python train.py --d_expert=48 --init_std_router=0.00684 --lr_router=0.00106 --norm="rmsnorm" --batch_tokens=131072
Below are experts of layer 6 (counted from 0) of a mixture-of-experts language model. Rows are named router (the router's row for the expert), up (a neuron's input weights, with its number), down (a neuron's output weights, with its number) and show model dimensions 0-127. Each number is 128 + 24 x the weight over its row's rms, rounded and kept within 0 to 255. Numbers have three digits each.
Before each expert's rows: "comes before" lists some tokens at least twice as common just after its tokens as in all text; "comes after" lists some tokens at least twice as common just before its tokens as in all text. This comes from a sample of Wikipedia text that the model never trained on. Tokens count by the router's weight.

# expert 206
comes before: "ment", "ed", "ing", "==", "ion", "i"
comes after: " de", "\n", "ern", " De", "az", " W"
router:154098103107106149110103109158101103104100100108156148150102106100100153152098147103105102146151154100134156153102150102157108151099102150151149107099153153104150152150144111121106153104155147154150100102157106155100104148097108095108153157153150149157156127152152148103150149104152154111150110153101153103149106154103102151099154107103155148149105153106151108147109100153149110102099
up0:132078092126113137109164124112086136142108139107133141115163162152089107157118100120096125110141110130123213075125126161117130174089165165152161065144167114107093129109126117135086128111154150147150149118139115107123108110165125157151126143140115149131127145125125119119144136142132130134117104167152125105130102120174158123105154127132090121115122130115206132124131129116122141099123
down0:145094145113107107111134153141121111157183155139142136192117119116099120106153142115155121126175142162163143129119160138102133159144153086129142113121081162164143084105159122126171144129128097121107157107124151151161147141084095180144160141136149166144147124161144143123120113119144131152108179142142150154128130119088124154120119139146163134180147105152143099114092128124118090148131
up1:123112116125131141104153102139116157099118089127125116114107118123121138118108119146122129123107139110147158130112162122116103123110118130093125157106118144147131120120129123127126133115107143144110116102116121093081118175147085146087085101161156157106075103152173101102128142092103143085102093174124113155146184116109132125109127147130134182129131166178134207175158128141142108113100
down1:139165144124116130113141113089106147120110093149117115135151139087157142124085108161123116110152102134130104072150089121110129095131141102117107105148136120136146115118103144121118169121069185117130141153090118112116136146114133120092140135124119143135126126150089100102123139089103094102100136117142150081168159140190097098151125087129139116092132131193118150119133181131146120119156
up2:124137087089112162133124179147102089137098112094136133137113147127167128115120126137108117171149096117106118134132120106110132145167119133132098171137154127138141078098148105147125141074104114121125084073126109159080156127141151142108165161159118147135118116127114138121132132083128136116155129098121156124113123154139141071081114143144189116122110162129138082152151116151146089119150
down2:114104091089123120147140133151147143110144111131119115135124153133123084093120075129131140111115111128182111100157104062103068129105139136135128140086135150151171136141112114127111165120127106111128156150158147123132141126142139113130146138154131176097135098118107125103131087130182142144118099131199137148174113132118108112173126142151151120110170154127129105165119082127123126129081
up3:087128118145088162093121137117099102106084138160145150094128082095124128106105182113155166144083149111124113116120124155129107094102121116121105113131104128130113115157127110157125137130143136134131075142155109105133114166118126108187111125098126156125158162145147121138116128128082146119125148141116135164154180107147139153127126141143144170118085124119078157083098165115094158116160
down3:141169132092099159130119129140134120139084110163130161151150104156145139129142113128140156092138119126129104149112151109143145105118110104118137103104148106084136167141208129167115122137105114119127085121111150131118114134164162129155115131159101108165139132142078160139115148136135180141129091142136183106127163137127093152150122106162134081170110125133106123117077152110133171100128
up4:160120113152146137166150145134094110152108144124140104128094111148117108114126177090120146131125147119124128163145108166087138091137145092156192114101130126148181121121176141143149134103190129127124114106115083110117101130106120092146082101136133127146158138140160131148160103172116143137114141149118154144151185135139126162129083078122134135156147125132093110161131157112151113134125
down4:123113107144084130147119160103117099113162123110134162147073127097142142122112108116163125152134128142087121142119094147116100123123128156140122141094119110162164122124114074117073128096127154109129138093159117134123083137137140118129107152109154129131070119140105132080102157152168150151122132115133165118102163155161099150127115146129125122096113113117072080154121191156161121131108
up5:145144058174145115100105119129093128119118119132150146113146127139078122112133142088107119153170172163136133142123148100115127124130158109087154113087094150131117134140134119146130110143133093126125110119088104123170128166126162102140080114108080154122116139153153134125126143101158177127119151141200132164116108138146099113116131079147120140179098138133145112120123110088143099126142
down5:130136084116123098126123122135118111151102119150126108095074133109096126165132168113155106132102134105140164133099115102151098113136127099131127128111113102121126157116165131107155162128144119122130162099088142137102100111102176122141128113106110115138110172123137140113139077148141102128128096110125056187161167144139100173146127130165103093118112159078126166104135138129159134117088
up6:151116159127118108140109124152158134126131133116184147134133109122130119144135155122116156099120102124120096126124106094132089120133131116104140102136150116141122128169123087119135116102159083160163070134110113111096107157112154104136134155119134151068138117173083132137174138169111090155156145139112111134186153133138175168102118142160125119080095120108118082157133129083105119124112
down6:117142209143146099120154118151121127171169132144137141105138146133090086150142107143112092111101108120128166135102137109135125157147137101090097145120105120105106117098138145127106135097117137170180124133152113113134135149086085092129121180111107107116086125117153136144113133151094116176096122146160140091138130152125155099169136143130103151143130102086141145112080128128153126142163
up7:161127113149086129127153128083117149141156163141185114126135059157133145139148136144148147139147106128152108111097114058082132159097178133119105093098093160104144165184177063094137154122149148130135117096159125133124116115115148117137153139119121145146124138122133095110134133148154131119160116148169144152116142124110117123114117109086138141144143151135114107153161129121127133134108
down7:150133143106105157142139132110120086109123158166122143119156099176106154120110149073142138158131101161146130117106145129088152144151118178127106128121129158111150115140181137123136163197133155118144169112096113154116171156156101082145117139135128096139144110146113142142132174156156141108109124129110150132142099124142129109172130132146138135109049144149091150166135124125111130131145

# expert 153
comes before: "==", "\n", "-", "|", "The", "==="
comes after: "\n", " |", ")", "==", " =", " =="
router:153104106104098149105102103149106105104100104104154154151099110109105154151098151104108101151153152105145153155104151105150110151103103156160151106104153153103151150153149107122103155102150152157153103102156102149099105154104108102107150151154156151152152119149149156102144152105153148107153105157106155106154106154098099156105150103102149152152103153102153104147112104147150106105107
up0:101104096102110116156145123118136107139133121103169127123104125150151158151130159137111158120082131160126135143172132108129162134103169169178157131133181115121135103139149102115110147106143134128146133140181117196118125115111125094122115122095132160126125109147114100099128154198104093122113108142138125107139110100114110121124126056106098153182114148099147128124123118123108087141144
down0:157150149095185109135137118119175119090155119137137113133155128125145148115125134131136160141125134110124103141112124130123132148148141162127153144099165086162156129103158093145100104138107098118131181142124150140175135111095105119128111176122138114119161109134092124134134110121149105141116127129118097158101125127098098094083124126142150122118109104068045171114110196135148114131124
up1:135108102100081156144118089113143126150134099070183146142125157196117145124143149051164131116150108137133111159149133090125115145099113120145148090118113173108141142131154137149142098142126084104125109123132117157134170164129116127130145173130112143129138126161099156141160106114146092146149123083082149121145146109146107113142125123080121104123138154114151118128122108104109114122154
down1:160117115122106080100125134096119135074095136138099103119115123121104180176138148111091138111145124084116098103085128120145142142126140130140125118073122117108109159142117148096145137109155111145113098158109135131137179134171117178161139145126125161133154098141121152155171121164129119147144101130101101113143113144124119200153144165129106123146121125125108142088119104158150167112159
up2:099170152119102123121147147147132057128111106094093130136081153104118125118158111115128133104119120124119128144111144102108148135148142124157081123096081134095150133145110126110100146159123175137118104123187117172179116143120143152117145114167098148146107126191155147137124113100135089118132143135111146088179141140113090111087128123117102185107114118115154132128106132142158122133130
down2:125096158061134125129134118112155109182085141141165173125138113120130121101120151151168135158118122139146099131098097094103155104127086157107124096147131133076135128134142121126113148162127178129100120153134112165085149169144151138110119097113120106108084160099169104123107119094124130102100082147116153138107124161155130135156121138125100144108128116093162098126134130160136169137128
up3:097147128104106149072137112144151135154132151119138115106108165168089156126152158093132178120134129157153105140121129144117133106158113123168150117065123147085140160144116115141138116133154106096139129169133117121129100154154077116120130128125146149151140165168088117153088155122166141146111093164131129115098104115113142170121085114161113101128119124132138104140102148147132094108067
down3:144118103145118154077143117106147130135126138088134115115120148143144093112126139157152196116110104139142147135115123156163127137150137105137118090127158142103080136123123092159117171119090162161117155102129137113115154131135131119102126170130084108133149134105134117151069185120121128114134159139092148159120107119082104100125170124122109146127174110138115135114159090114118133088194
up4:120124126143110136104129194172141145156110160102193129155129102175112113131114125130091144135087092117130115136110148119191094143096144108146111147161129151111109131141149094121169144060122096127120170081141107140162141115140134121132150145148164115112114139145161116113116120162172134099101125132153137134134099095151111133143155141115174126088126135106145119138119109124134159131167
down4:129122094086127103137128137127115142111142153155084119144182159133110094113118111138120090189128131154116141144089144144140108123174141119123114081188130133162093100151131090074148108132123149147160132146156095165150131136152121133138131127094136132134163123158092122166125115115136078132141155100137159135109097113182176118118151154131153138125151101102113135159131105146156142110138
up5:136117122126082141145152116141131144110127170128123115157094088115083161118166116147128138132145151142089135118141141076129110135116096149151119156146119105138122109142146127128117166124154098095202133080136105099095107145095125121109117147122130147132137142146142135105086118102103147166170151149152156140109160115136119179102111041141134090128129118104146123135101123114131140107083
down5:118133123148146168128116097138149107100074125135136102133081142091146083148148118109134095109112126105146174122129151091143142109134095168138127098114143123108076157160104117132057146136171119073096097148115127113128110134127112135111118084114136136178132112137094119122139121123137118115114161166135114119122131125090142138091130115109109119137076089091168090129140093113102152135114
up6:106160139079153126128170126145140114120146094114079124097085134121067174091140146113115157118152156136133111130120096110127170163092134151139145130128090097115089133128176120137152112112131137139129122156161112137100103160137102104142133132147149134142123123098071099122089149146105109168143097145138093082086117157112098126094130112134120130128105150092131136155159146096161136119122
down6:149147140127137140155106110104121088137125095152124175143097149138159101097138132098160106149147096126115145145126144084134133100161118144140145123085124146124129115111164164115126087070158126105149114109109113113145102098151128099138120121126117134122131087171089152143153093103109097151145114138173113117147159174141123121154146134149106206135141132105148107090110122073157143102113
up7:113120137062105100144087129137139122158169124121136157106111080171052142143115125104135118116137136120149129140111144117097145108126133086114163115118104158072168141132184098139078155104152139110117133104155121132106070130114125123112099111136094163134133112122145131126095152111120128194139141160142120103121130140118112143126144093092145184127106152116131114143131113119141123136121
down7:112154111134136129126161154157129114114105141153175141144155173129081149171141113109150131075129109108162114145107119120145192105156163160067144164156125116139142107129133129140122110084142126113147122144167149119125160141151107173113124132119139138117137150097144110150117149143120087161148144120148120093124119139076142142137113197160145124125165159137132121143118112149165175104130

# expert 156
comes before: "port", "an", "er", "p", "a", "in"
comes after: " N", " S", " O", " K", "mer", " T"
router:153104102106103151108104106152101099107101106106155150153100108100103153156102155105104105148150151102137151151106150104151107152101105151157145107102151153098149154158152103118106151107152154149153106100155109153105103153100106098107153154150154156153156136152156146102151152104154154105153106150103153106153101149104100154104153105105153152151104154102152104145108104152154114102103
up0:094121131138160147099136113148120141145133151119152094132147133107110126162104142150138124137098129108146125133153136059122146169103157130145126136097157156117127072124158124140136148118183119095116094087127102147133128167129186124146104188177116149118093137158126131121117141121143144142159136132102127141103132129133184166130153110101205165154122144134147131120116136135138172110126
down0:112096115137148124118094134159114132129147131113141119124128138168168136176158093150114176150140134146172151082104195089147090112130146115125162119173169102146150131148160146126129128144137139147121157088181116155083100128152126184136152167104120118127118169139167103121117145140125116137107116151122097111156111134136114110115145109145086161162114129115133095163123129123112107158121
up1:084063127105104153144121099155097099131122105126120130147100103108148122174101135117126086125135139103115155142145123118097101104088077182107159097134130084099107145127163131105073096136093172126102119106147129129139094140109148088118133115149105151121114126122152166069110153120154117153127138132124139134146100124081110139112132183132119124131157110115109098143161137122128129122146
down1:118112090101134148102122138100123174118149176122147108123121116109128110134138139160155123143133113093104147154124131134136076169126134139093098092140146137113147142137114148136148142155111101124135177112087105168110126132172099127107118112093155158108137147173119108110141131139087118119113118134114094128144145181125154095148130101132106134074168109135159088113107105111121053088154
up2:143089109149097102108164105140115137087095105134084166173051122170079070132099130123150120138174116143153149102127168126147114133104102129093147127102153154116170154168132112136133112158163088106150101111124121147144099174134128099132109151089098151131140152123164126119151119112150135104128112151124137108133105157117126127119126142091104145131129130113107150107113129141118128113160
down2:120118118144107111149134145109144173149124123103165120148086081157118130104121127122154101131170099125130093129096094119097147123123128112157140178072144173055103102101123148111152107132125132087124120139110082164129172129077144132123155138122102143116152104143130082098133117124126117170139135143137112113152070167091151138124143128125128141118138130092129139153120116099092106135148
up3:122146129102120140128131121174167124134156130146147139142120156131083110157139121119120135114096136145107175142148130108108113112135155134131126141163107128066087103139134183146138109135167106082126119110157141126133150138114069073112155140163110089108113136140138144088125173129115109113150142171095148126143120153090132135116131153072127118137133133091102148132149123165129191151089
down3:111156092099136122147144133100108147101133117134092139141132139107094085181157122163136152098104112128108147123135101143121141149093110150174156134099107124160100121145130142097113124138074125162162118137137164083107122160154170119165158140138162113126093158074131131149133111103145125156125121121097136161144168153109139128103169126097145098124146118124086142116137176131187125116126
up4:133133122124138141133084181138086122119119134166096100115086126119108141165118121127068139110161145107147173125142116126121137111169164132119171140093105123154149146142133124149103114117141128115139123138092123185106113129132138094120128121122169124047133118114124113087113085102157100136124134108089126179093106134128121165138105131075115131170123126129130118121111119136187122122100
down4:128110111138144155113142124086133130089143140142138158123171111135156169113106129122153219149134112173107129116100162111134140106086141155166143105110117154120107104185151150167167123070137129114134155129137105133178134079117110131100115095101158123119124136159128134102134156093131162130154139113153122133117100158101122109107122117148143134115144147120129169121122090107140115132086
up5:138103125127137165169153159138112127138093106159098147095084152162161156130123162086088114149110145111156102110119164096119093131158109112126128088098197144125112126128164208125090082105123188132140126110121138137112126116115122114158143119130135112125140141122143165112113138142175104122125112095110153155126158133148122147164127118109114107168123127122132090129108117165128110131128
down5:124140119136167155123147157132111114108101133113085125123101121129113128152176118101152122154133136116122110122156087146101089156085145144100169145129100159155167132105136129109058140146146151111117127116087126192143088132114101129163167162176139092157109161154105107160125122099132128136140119156152097159115160141125147144115126090128080140130129111124123118125090099098092118122130
up6:119108132099106162175096138125125089119107129118110124144124122115118084129139138092147122142107152159124112151143123124153119137135106176127126151107155090087145153148153158124122093140159134134127109122155154143129090140146135110139134094115134082142128126143171147121165112128093115080178166122110099100118126104089138166136121135080129163095075160167124180101147133182125149109122
down6:132143117145124138164119133142109103159176127119130094152102124124121100105128166145122159151119107130126134117099110122143121104108159099134101106145128148101178130131149154111160139081131170121120169155159091095109101058167130102135101124146134087058101144120113115148118103147125146134086143129140124093124116100126055103120146122108160117122089106103138102114104127099144114130111
up7:119110123115130121123140146130132144111130098134130122122118151128125145133120133132134132114119158138140132135137135120137128121106123142106133112118150102122124130138130100134147136114129134107129113069150122115089084143127187079152088144144130162116159131141146177052133149079165100093141122135127168099105089178120122178114119153063158172174118170167139111090097120148116124094170
down7:140152142106151132098124122099139125124100130148119092148071173100110088131149136115133130123127117133116129115132116154145094149117123102112122109144123147142109194110084114151128124134122111110138122122105099097125140135177142127119120086134099085115115178089169148118155097159088078141184094137133128137149123147122164164137164136121102148143165096089162140162157110145142093134161